python train.py --n_layer=13 --d_model=128 --n_experts=160 --experts_per_token=4 --d_expert=32 --d_shared_expert=64 --activation="swiglu" --moe_layers=[1, 2, 3, 4, 5, 6, 7, 8, 9, 10, 11, 12] --router_score="softmax" --normalize_top_k=true --routed_scale=2.5 --balance_loss=0.00428 --balance_bias=false --router_z_loss=0.001 --router_bias=true --init_std_router=0.0195 --lr_router=0.00417 --n_head=4 --n_kv_head=4 --head_dim=32 --vocab_size=2394 --norm="rmsnorm" --norm_place="pre" --norm_eps=1e-05 --positions="rope" --rope_base=10000.0 --rope_fraction=1.0 --qk_norm=false --attn_scale=0.177 --tie_embeddings=false --parallel_block=false --init="uniform" --init_std_qkv=0.078 --init_std_o=0.0153 --init_std_up=0.078 --init_std_down=0.0153 --optimizer="adamw" --lr=0.00339 --lr_mult_o=0.803 --beta1=0.9 --beta2=0.95 --lr_head=0.0104 --warmup_steps=264 --schedule="wsd" --decay_fraction=0.943 --decay_shape="linear" --final_lr_fraction=0.0 --batch_tokens=131072 --seq_len=512 --doc_mask=true --train_tokens=602000000 --steps=4593 --dataset="wikipedia_en"
Below are experts of layer 4 (counted from 0) of a mixture-of-experts language model. Rows are named gate (a neuron's input weights, with its number), up (a neuron's input weights, with its number), down (a neuron's output weights, with its number) and show model dimensions 0-127. Each number is 128 + 24 x the weight over its row's rms, rounded and kept within 0 to 255. Numbers have three digits each.
Before each expert's rows: "comes before" lists some tokens at least twice as common just after its tokens as in all text. This comes from a sample of Wikipedia text that the model never trained on. Tokens count by the router's weight.

# expert 11
comes before: " the", " a", " his", " this", " its", " their"
gate0:102128167117158061144140132128152127124119131109158112140151061107139123109096082116157085118154143136145139064129119119109115133117101118119114101116125145105116104096165154112110158122138109138083107076128124137160105157119137127125160131118102168102137132132165141152115115125119095126137111117143134132090089134133139090151185171141094161110163162149118170124136142136111125133086
up0:104086106096137101144102153137136132181114085078104138157142116129119139146163159057133105099160150149131156102114117139132085159132131142159111146095140156098098099101152136089117122155127124161150119112175100150122095098131153107142163116119138122131133125146159123138137136101108120068143133112160153146135097116122113139133150101137082136162129130103147085101108136166120143146156
down0:144131176126093126081105139109110142134163093116134172116160156150103169126133140122112182098101121115094128131114084114134103151136117135145152132159108106143097089127122104143109142104109141144156131136152147119140139156141078099152138151124184110152105110115146132132179111092142168085141183134117156164154145095148152133152133138135141115165158106144117096110122162116138137126175

# expert 114
comes before: " the", " a", " States", "ce", "ces", " his"
gate0:105154122106120111143133143091155146202151143129069123130158147146175140113141128146140136112126128125135122118142104112095151131129148141130170113122138123142148128067143115153148115123092150151146131134117115153154213148159127115130098128121101114110098114178114133116109123136144120122128132120050106137097136095169065157127103155126127120101151106137150106141156126107127098107130
up0:102128125106113141141186118110108110155170099093093109092133136116160114159122147148157075096109125161126109124140133123137148127099112133140140111134108130139091180111129097145193096144144153154144114148134101133120192121149131092126153055164132113123125112112141114097151096166106119110115161173092125150106139112126095122127133115176161124127128090126135121129139108151137123104122
down0:144154088093115181106121155131098145122130153083132117107092137116094129120114154114082137120105105125109124136122136143152096184130113154108084117124101126103083162137130117124155136129116144123138148139141085137084111089203114137114158128132127126130150099087102145129135114154089097100141167130135130140162131114108081143126132117060142134153133160105114130094128093112123112153101

# expert 3
comes before: " a", " been", " not", " be", " the", " also"
gate0:129108093091166179149182152124169138117142132093120099119134112127133121114155132165109147125137149200138056087118140112122138132085147140120125114124117138135157144093096121155128117099160116111145129122161160081104123116144140075130127086147116120160102127155130145136145104145157133174112112143106130108128133106143141116077116155148140164088121128110123077140121151154129127115149
up0:143143070194133115117136151107177135155124133154140126086131095127132093157096109120139120103081139141138100143143106181122113158128156144118118126113155091132168134171086109131126132103103118102126086116158113108112133154076115132145125139104121128138110132116130158156135115096129113147130095129128159109107053174141136167100140117128161107135088164144123126104124117158115124098145
down0:102146108112113166141099104125136110158137092075129121134087168123123184160173127143113115123151143119190146144139170111120129155135090165107128105104132097113106111094136102130065126168137095136130094128109153135161132131128128116142134124185140139144146091133122111102125170106139172127110133088105116105159125089097131115114150121086120111127098109116109127081136118121102130115104

# expert 74
comes before: " of", ":", "==\n", "ern", "'s", " was"
gate0:135151121154115158099146123162184135114125131113124178098108115146082093127145126148103153153097164161176138121134123173118161127145139172099120142137163116136120153180129123175166171144145121129108142151104141130145095119155114162112127105128123116138124139095114113123120141127143150152142121104096149128133157103109183087093112096114079138153136163134093124100144106144168155118105
up0:097115161157133131124115131107116121126174121112140119135146127142148172143121135155149144126133078121114078103126133134104094088130137183123180128152095107118131116115144116125091114104119158136136082105089148146155112153142098108118093134151111113125182097150100114148129155134121087107137114137126104147107105192127082145138159148165156136134103076173109132128170113128115093116108
down0:130137099177138091151077116134114142159111126143158092143108120108115143111152144114113129090122100129177144151081080109107143157076083135131168165150172169112158126091132179104097128167146135155121091154111118157107118105138119110125130127149158132125124161128146150135113123131124150093121121089144139125134103122146173115100102093130109135112139183121158116127109121105138165137120

# expert 99
comes before: "9", "8", "0", "7", "6", "5"
gate0:071148166119126168118152103138135150062166147107145118143081145140107184107139114144118116144109119126158115137140158094147137147147149138134139127139142165156160093127151139119100119133153124151094109157095151132156120125144098128103122068112152122137168134144146144126119175147123125146138110139122126176161152159129132092136112117123142129137115095122146137122077104137130089202155
up0:150095166126142169152136155119124154133071141122135101146115099139122155149114174100118109123156146148112134156147174131138135135189148146116119073140177152095137144111116116128122152096133129132093172098178129118117135128130112139106100129116124137118156156124132164148138151135082137151131123130118130155129144103129146092099170099148110088100072131069119093108132127111145162113151
down0:127104102153150120150121150112112126098113127133131103137122137145125165167144146146145083142121126118140098139153148135149106137178118153120167098109114143129113102136097127143158169160134104108088160091143087148133090118116129162167147113110128136120105098131165150129160146132088120064145164117131130108098136111090150106134125091111119102121101094119078108069095155137106109138182

# expert 8
comes before: "–", ",", " |", ")\n", ")", "\n"
gate2:130130163094146153164100124104117124161160107110096178113069144118103133135117153151135118155088086137153156133172119128117132112125137152181090156109143111097165103126123174113129169136132092112155128138115153093150172140122133126126097149139088132146132120142090112120125179114110119119110138066111137115138115146138154108128114099171102134113084121125126099134157150105133145103094
up2:143131148136134165137125145131107139159067146122081129142116112095129177126117139148140105137129125114149146144122128123147149126101130112168118120105122111134153084136125167112153124122140117130121139148117100099124128131100128128156070163129073136183134138117121119139129133127141131147086082070153115127135137142104092127100125098149108125096073111105140105180180151095113181099087
down2:141139094124093145105164128123093122167094140154144096144142185149096139132160147067155157154132118123126085141106127095121150116106149171131137147133123102154105124113135104114098091128134130111089093133131111147153122130137129107127133165170166140134177130129134104168153117136079137089130102136169135128082090130123137104102092141120137124139142121090087093128116136156170127102092

# expert 139
comes before: " by", " to", " in", " the", " with", " a"
gate0:140106124125155124145144082099154147147121181139121120127177130106124172127114109085103116156158106123148166127124110142156106153109137155125123100123139130143134132141064130122098142054161142149128142120105133063123128167121110133134157156129119111135135128148147139154158132161125094121106146098112139109121156165129092127152129157148093078129132162119105151106151186145170106117125
up0:134124136131134118109117197158127153093127120115132134146108185143159124146160138131131103102098120133159125098131140129140152106142121107105134130115135135095139077112203121156144141158140153135165123159115115128122099152128135122152120119107109089123148084137077083110163148089121153155105146178169160091138124148171146117182120105125157134156105118138120116128088113112133152125149
down0:174141120126124171122155134121101141163158152078136122085122159121117131143150132119095152107128132124057151078140188153138110117119173118155110123113124184131106167101151116097141098118087172112153151144148102107122144132149134144163114121133126148139104134131113111126136164150097127114149082117116086137106153142100068140123149118117149112143098149130141115131158093115109150116109

# expert 2
comes before: " The", " In", " He", " It", " This", " On"
gate0:143169095118125108132147122130160151115154132119108136092112127187154161138122117129085138100168117114140121156122116122144138130138129127137127146119146216138164133129132162072107144118121127128109126127122153138096111122131108074083121096130156154142132112128146090153090138136155139147140133073122120162165133124128122095117120148129097143153149123126193191156114127113131135182117
up0:149097120158160119118093127099136117142167137165107128101141167094116196087121161151162116113138122100121116092109118160117169113108111118169113112119119084130130120135142106150106139140144121112116126118127140092156129157122139146135106119149123144129080164084079102066155150146147124130132132187187094127169128100161121132147119120160139155121111141145145127107118123105092143133124
down0:138115137110139064108114150120129170137129160116099096125148123093124154103100150128124108113112141137136132133074177178109093166162099112134125152132125125138125110153081113130150130130170134089149122166114085101086123105159091119144116141126129075079110124143132134177144128105163125123139166122127115127151097101124110100116112167128133103099111127127103117088094170122094121121155

# expert 108
comes before: "9", "0", " |", "–", "8", "5"
gate0:129125143147084113133109144101116119154128081163170134116117134110139101146137102148137126157129151110137143122085113103130139107123108175194131085123123066135136101101091124087137127105134104152104122116134111159154143137158159153099136112131052112115133125164121119155101132148116146130125133059109159123095117127103128149152105159086140120127115140151092133068113136117124110137133
up0:180111101103123136127142164114128130125119122135175147112155139099077127158136146123112153105106093105153113117150121138124139148079171157137116100119139149112125102189108131119108113111144142130098101099097105110141132148114147132102157128128151118153146158157144144119118079121138167140135118138166148178126087147155142080136103135114138054138154181130136148114110126151107167099138
down0:121102155142154101143144121102146106160148162113101149134112097104165114123095107159156119156148151116152148114130121196114080105090133113087126151137103110146136124096097130108114171167106110122102117138120092180076100125127125115171136198113077143136104139131127140134162117133139104128130110154116089062123135142164155137115111126151144121135104122135139152144140114111141121123142

# expert 54
comes before: "ed", " a", " in", "ly", " to", " as"
gate0:105175131122092129097153106122134159119136129135080169101118144141134155125130102124129108131147122130093091141149153151115145124122176093141107108160169128166105110152123122159112139160119117186179117169121152119126117078129132100109091119133133096150158148132089123185106135142156135086117121073111108162154125138087123166156153124137120105124102129125145097089137127147139119105156
up0:164164116141132157136068165145141134142146158102164121126133099126147126137104142151151175123145149107133124111100117074135096106128113149141155139097112114103190157127112116124178135108093132107102140126137175165135101147116167132150109058155143116156124142094115140122143150140133120141133112143124128165078119098169119157151114123152166129111167159158136148112154127103131115154111
down0:123136138150146144163143123088121125089127172120151108148114143142129093115170146167098126104092128102166113139136135135140124113128146093131130125088134102144199128089158103159119155139114121104169137108111150122133128152141103156140094163161129119131170118153097130147175102164134101135180129152110147124122186107144111154165105136141161132178138122154138138093101157088125126125121

# expert 61
comes before: " |", ".", "0", "5", "–", " |\n"
gate0:111137124153109151140113123163126108163157112170182098136134140138110117123099130119105108103142123125122140137144156152113115168100076131122139167125125161126112108099125136094130095078111136162118103144112097117136136138141112149145125128135144095090114162110163205109141164136076090145132132145127095150127125127085111164079139100139112172114114167152156122135123106147155144152173
up0:136105100115123123135128132147117081137164122148210117176119125149093137172127136112144089102155131143146137142135126116150139098145086099143143081127115147125123134148111115140145091101159176144100126112115102150154112106109151098149163163120122139105124163108146164114181094102124114122111124152123117114116124136126144140062109120131158150146109134165102076095144112157122148094148
down0:105126139100101100094123125101125120111114151138133073088117136143165112180158162112178100148140114119110116099118148124156138109163105099125131122143136083114108162181134130130149162128122164125096091104113144168127106127137116092127162133129132141123134126140158122135138158095160145112129103100128141106187124108125132129119143158123190092130122083109187143134147124108153133141078

# expert 93
comes before: " |", ".", " -", " |\n", "′", "–"
gate0:162113122121134159141099154119175118127126139100161134153165141131111152138148164115161123175152138112143174117127108145113098114128146097105122087184142141123109135135136090070118164149162160160107120172087148113122064126159143131157131123093110106119140074106133156142099111102123123126100097116121124150151153119126129118091109102067128150127120143123119121149117122106158143153157
up0:145115171165124137145125148094129122132100104119123117117128126101092193117150160126180061161159149162111123102129138117134123161100112092136113114095164133118100110116102100123153173132124159136112145117111117118156117120106138133118108116110101128137100133127139097102105113080106075107166123126128128084129112108142131106082117138156117113082117115119073067135127153114115114108109
down0:104131157102149164134108090121128126124104127072143103117085116134146136113146108114157120126166108137119113120144107131109123148126139141116142127145172151102138122102072154114093116135095062126140142114102151148125116124134134111113117126131191135155132110139130130128086104171085147121101088148129080086108137125135179098129097139142140108155172138121074083144171125122109151135160

# expert 100
comes before: " the", " ", " a", " his", " New", " B"
gate0:152154102160164174122112125166127117141117153124072101127168077147128100155134130072102136155141110121139143091160144096164115102137091110148105132130125159116138094122135167089124154131102148154149078111113119118119110117136104106093109100139176172121158161113142121119135121126126131150152152136114136113138157144090158133149156106137105147134133126138122168122122114085149185085138
up0:133107129117121142088127131161139106131108136156123105166160135095110145148095154074131077159136123113082144131156138129138117126121122066183144136138124150122105122144156177071114128130133115098148092105128092105075107121112149147100161091151143125141165155100163162116164117073162104114128150146136122145138115127110144151164104093131173109141139115131127137137099117128124139104122
down0:145097137129072104151117115166075143156087122122139115123189135102072113135156162152187121095104165125107098134154141168119134114116122125144095165117117124138138149136145114152129117091155132112112138139107121147092152159121130143145145125136103100134109155133127100145171180165123110087121106119107098101115116118120089125173118123106115120141098120152083090155140103152145138134107

# expert 39
comes before: " ", " —", " Total", " \"", " N", " Republican"
gate2:140130125135126130150128147101133181172150122175138141128107095118190110112110124140141114135101101117112143144099110131151094127160099121087117094108098148124119114136107149126126123078119108134134140126107092130104102157136086166164125133184135092143097133127081119124147101083116116134160076132140155127122170128132095132117141156123171146125131179146146147133094110179152109086118
up2:149136106140124132136094120129146138159098105122167138116112096146167066137146150119183084140078119143136121127120119115136127129137133163128124083145126108121100105104153069155154108113114058152130148162107132166146146138132130091130112122160116123115121130112142094136165129128121114101119113131152112124166165127157138085119135204109164140150163137106148082144126154145116112123138
down2:105123104159086123124108105142088131153122121129167077116076132115147077147160114153102092100098160145087163123126163147155096169139126108156095096138112111141122112103150116089122107114094108146109119141134121119131126116101111113141128120105109183120150114117153134134118100131138141118157155092171171134142191135154169085108107128104130145187115124125137128141131148121129100121121

# expert 146
comes before: ",", " of", " and", " in", ".", " to"
gate0:158130107144165114161136121128121129118153142130096190172142148075126150114134142140128118191160132105187116116119108128131112104133136146106147141139088130170152153172112088171135127152096134111148152090126109129139121144089087173099132118107155113126147145148130163131160125129099113147123141145097169150093130138143111116127081120114121116165129135173122116163128141112182116150128
up0:115152082147106128117098168133157128120141098161125181146173128129134126145127119136126140127112144128125125128128135131128163140043070116168135166091112150117115150131129147070103159168138143084133089104116095102158097147131124150139187130161160155098118169135119116151089129168127133139139108090143118131158101120092132127139107134133116153149116118133108121098151135145107140139113
down0:131115134132096125092128108093106160147125101160133118122103172141108128105154116100141130122163121102110128114072133087089144129076101157120119147131142121120158129153153112142143128115157094098124126136131187105125110181143176090093114124165149177134164126150083152133115121148110129073097109113140145151116090125108115083113111155090129122124150137146136139114094139119114179132137

# expert 52
comes before: "s", ",", " of", " in", ".", "\n"
gate0:112123125125109123163137062132094148125094125103130145099118092089095123149159177139112111113128152133099121116174141101127102146081147155169132129079134136101138139162137144061111132115139131101101170141136100121126122069146110123110123135155104092116132108148119118138107158093126129097091109129087124123123123070096134115099107146110147128121111177074124130147123110141120116125128
up0:103132107118114117094101127091077179109144147115098149112123086112107145118144123150114090109114150140158151160084121125144118130112129170093145121173146112159142089103161144162103131123113136109109105139121173126120116144104125134122115148117124178139096131142121140053102137152129114125124133122171108097124108148153159111132103161122096077142123150157108125084171157123151145167141
down0:148160136123125129094096138141132098157100078136151134161143116142132133146100148103103160149130154098140112165117144106128142102149109118116140092091114100096118134109144103142119125128123134148112087092108079141138146156107146114190109137111113124143095099087171127168097149081117117096126151140103157095155150123125154122152117131124102161100055122172120144096125127138113085114128

# expert 35
comes before: " ", " N", " S", " L", " P", " R"
gate2:133142105170160153121140092158152127109132103154122108131128099118127144145140144097136160150100091108160153162126123157135125127146108167124132172108102095133148109141141133093162149115090118118169139166114126097110143138140109136122101098104117108110110125167141131122109144130137148121105116159105158121166094144134133200095114070117112123101077161158124155114080140083092120161113
up2:147143116156111111104129139140138125202149171176108148147138119197127108115151104159119129141137139152114134121085105080120115112129112078110127105131113151116092105116118096185133115150126132158097148125141134137154113111112104140145149166146121120130114100110119145111119150150079118100129141071126135139097157086107122082111171161104153152145123102151134139121137095166122152110118
down2:145120148128119140153147143126106168167144164143169105094161176105146066079130115162158163171112131138069145128116091142102136112166103136172149096098130136124116087132117109146167153149142121153115116086164127183161126098134127113141120154123118102124149158110107116127122110161117135104149139134114112109118134101107129112162096134119155103138156141135094115156119123157090131104120

# expert 72
comes before: "0", "1", "%", "2", " |", "5"
gate2:147121138161134084124122140141161094115152188145150125090145160129116058130151119161124136127131140134111137115113143158127147159107139114144112110124131144119129138115101096160157104105177114130109101164128138118173165100139086136135124113123121134132114087101129124125133153143094152156148136149107105178125115110120128130094200157130106093166104159097101145087111167115132165115160
up2:125142115135105164081130130150120143138161086126099123163114103130135192120098120128117108116122139146119110141125149121153142118106087141103127118139140118119124104148104141099147163142088117104173182065114097129072115098118153148081118125095127105128109136137134123127140118100139110105083133106162119078089130160132136155160079099128137131095174116144150124147144126148128078126107
down2:121098150152119140128130124145160154141108145126124108123098164110119179182144112118094123105113092100166150150116130156140120110128136131133122109149124110118186163152140164103091144118129107141089151142103120071124113131133135152159140135128125135109175151089163136128141133080142127103140080130118083167147131117129090116148176144123117134150114182161147140094134085141088145169134

# expert 17
comes before: " |", ".", ",", "0", ";", "–"
gate0:186145098107137159150136132094089142120170145146173163149143142161139112167143123150087103096132113151112109124148106110061155146156127143138093149143172093162135135158158127132123126131112129116144124124129126117119119091166110148153107145135125128105109095112168136140122168127144094149125105151135087105153106074134084091125135141135161108159124110116125143100137102091109163128096
up0:155171135150102119135103092123115104159115101131077118136138114102144087079166137125151114126110121110150166133140148148143131105104166185123110121139122124055117142083122128092148153102162109144131136118123128115118125166132160127152110184126118119144104127162126129126157105093116137123114094144155159113079132166158161093089149147160121168113127154142145088146143142113110134126149
down0:136110175121147126130164101100083146152093148131179082129158126110150126112154141145123168147130136094119083129155116117143148088144142116143111100055152145163136082135153110131156146127097103102138156135154104131141105105122109166161130109152179133185136132109136127102087123090128148128142121171121143134145155112124101125133171159130133175101147115138117099116124114109133107135121

# expert 18
comes before: " ", " —", " +", " −", " MPC", " ."
gate0:119117138112147174134092148122112159163135098172123105130099108124141134111071114140121163156138144097110145177128128113132139109138132156144118163137125136101140074148098129132133141123115105112133159134120121156068169144140148146113102139187070127114112141134182116112129121148126127142090121108088168143139178161145102135150141125126144147099135120172118156152185123115167131143115
up0:139160121100085102136157140102130151125123090148106116184102124120112132116146115159118137132128151138135130137115124126118163118120158104137145101113086094131120150123127194099150151130103178109173110156097165153074118109103143124118121127105135158133127121132130103149061113077164144147140097119127128119135104102117116186106147143113114100179112088112108146087151123117137117103155
down0:142139193164101158151133089096162110150126129106094117117091146116137103148086154144115127162139125160148144186072128142122109104135136096142126165164113149129078131089076116140130119123102138152139104165156129144111168085110093100120121149175114135132144113141104127145143172137136120094131093108143128093114137107113102168148131136103150137125150096130107157144158138112134117134133

# expert 126
comes before: " ", "|", ",", " of", ":", "ages"
gate0:135135146148180134105164112106107147105163099084111128109139152164131148079119162146121189157135101114148101101146117131115124149111125129164124130089157148127108165100141135116117129135112200130115136124113085149153099142131139179156150124127104113127105101131146128130125122112102163146067111143117127147107131110139114162148155112104123147153171130108164136139150114131156155183161
up0:152125142118124114152144149132065090084133113141131105099137108173140150124091125145140119118144181131150149142124131164143104128101056117166150098162123142152102155105142125125120088151135131166126124103149133139116108167144129126158109114121117116144134129147106150126102121116153090143171125120117113115123101085128171181166163090169115120136134112171142153077151117135134123172127
down0:111138137130142097106101143135097120155134102117144145113116149143118138135133109143086139124119175144140126130149073132147128163128183154129153111106112136114147127083150134145140118156145135111150105091151116087171108163091156079182124170106116122088073122118150078096137133132111109127102142112129112130124144089176130143144129119151128155092162109135190132134131160101103128093133

# expert 20
comes before: " ", ":", " in", " of", " as", " Total"
gate2:124124137110123109090111127096105135141123158128120194160126081132113137103149113096163194113110112142143174093100151165111131170086113106131150104139131170138151139129163106125133096129155072139129130131093121098119127154114091118118153148139116121177123137146132132079119113155147128144143113088134083104094144126136154110131087123097132163099127137140127119126103111139113109133070
up2:119112126109144138164085139110154177141133118124096104134131133147137158121109139135115147134130153136157117107137112143078143118137086105109142140183143162095150106163114170166108121150164138087108136126106125161122148145131108143092111141102132127168093108140099145129103093127120132201184145171105104115136103138162096163135157136149122116125117108135129159129098113112173077131153
down2:138148172146129090112115136100115119125114165139116155151165142107134137104142063130143114131129155121107089131072131134149099127120146185167172134127092162136116144115126130186157161132156158121114141144099162123125111138117127131116153164114133159103142130110164132131157118108161121128145103148105138130082145089165057136125141123147181086124135124100117093109126130130129131096103

# expert 105
comes before: "9", ",", " to", " the", ")\n", ".\n\n"
gate0:150104106178112116150137142120143116132095157144158165122131108119133161152152140111117118086128143091110132119136172114073143097176118129175117159123138120118132124179108129109151159107148126126155103195138139149151097126156136143127130103110155099121144159108133158115191133113105114118100127116105161143092133133126136146132139128106170146110157127131134114112047132154163121148094
up0:112092138150085109120116170152166143114162142101118115117148105117152137144089140072141126092142134085082133148110155137151111152151091132131109156133164131130080125166136137135100095175139101104121133161149132128109120121116119141116156106162127057158105156109144168120165156096120106105116147145124157119139130119076125137128114122163134160109077141128145115083144154154142132135141
down0:147123110133140078130135152117152169115113109156112163116117156144102144100108134153152142102075105113122125121097135117166125125115083149136192160150127160174142148098139099124097144141150111143128108136135131126132137141122092087097137166137107120166120174132143073158065151112163167133146129108159107147124117133170104151131100125159110098127117145132130142125134117128095152143181

# expert 66
comes before: "0", "5", "4", "9", "6", "3"
gate0:172180140149126135131120163129105157141129141161149145095117115097141159146126173127140114137136103118149109109107138136109130109111093121135106126112137110118134153145148175147076120111178123107138175168124142169111158190133110106113124082171124120152146138094147153128108164121114131119117104130105119148137170093110113098129127099101171101153123192124129101145125080117133154155145
up0:128146141136110131130096111134173117171124131096077128160126133159107090117124150118132150138155135147122162090152099128126123113144138103119124188146169107129129102075116128127099129137121156168178154127127141141112110103125167129139142183128149102131142066107140110139162115123104097143135098156165112144149139185115146166134105135100130182115109125089124119133160136135161098097142
down0:112149098113145129133185162120125135107122136127157149119126093122144148177141145127125147119134095148078119122165108153110146100103148202114167090132075125107156110146111130116121130141092140144145133119137166143115136104112132113122143177157109139126144136133141183123103129158123158069097121135179165130144121098127099117125143095138142132108155161166130127154167166108121158095128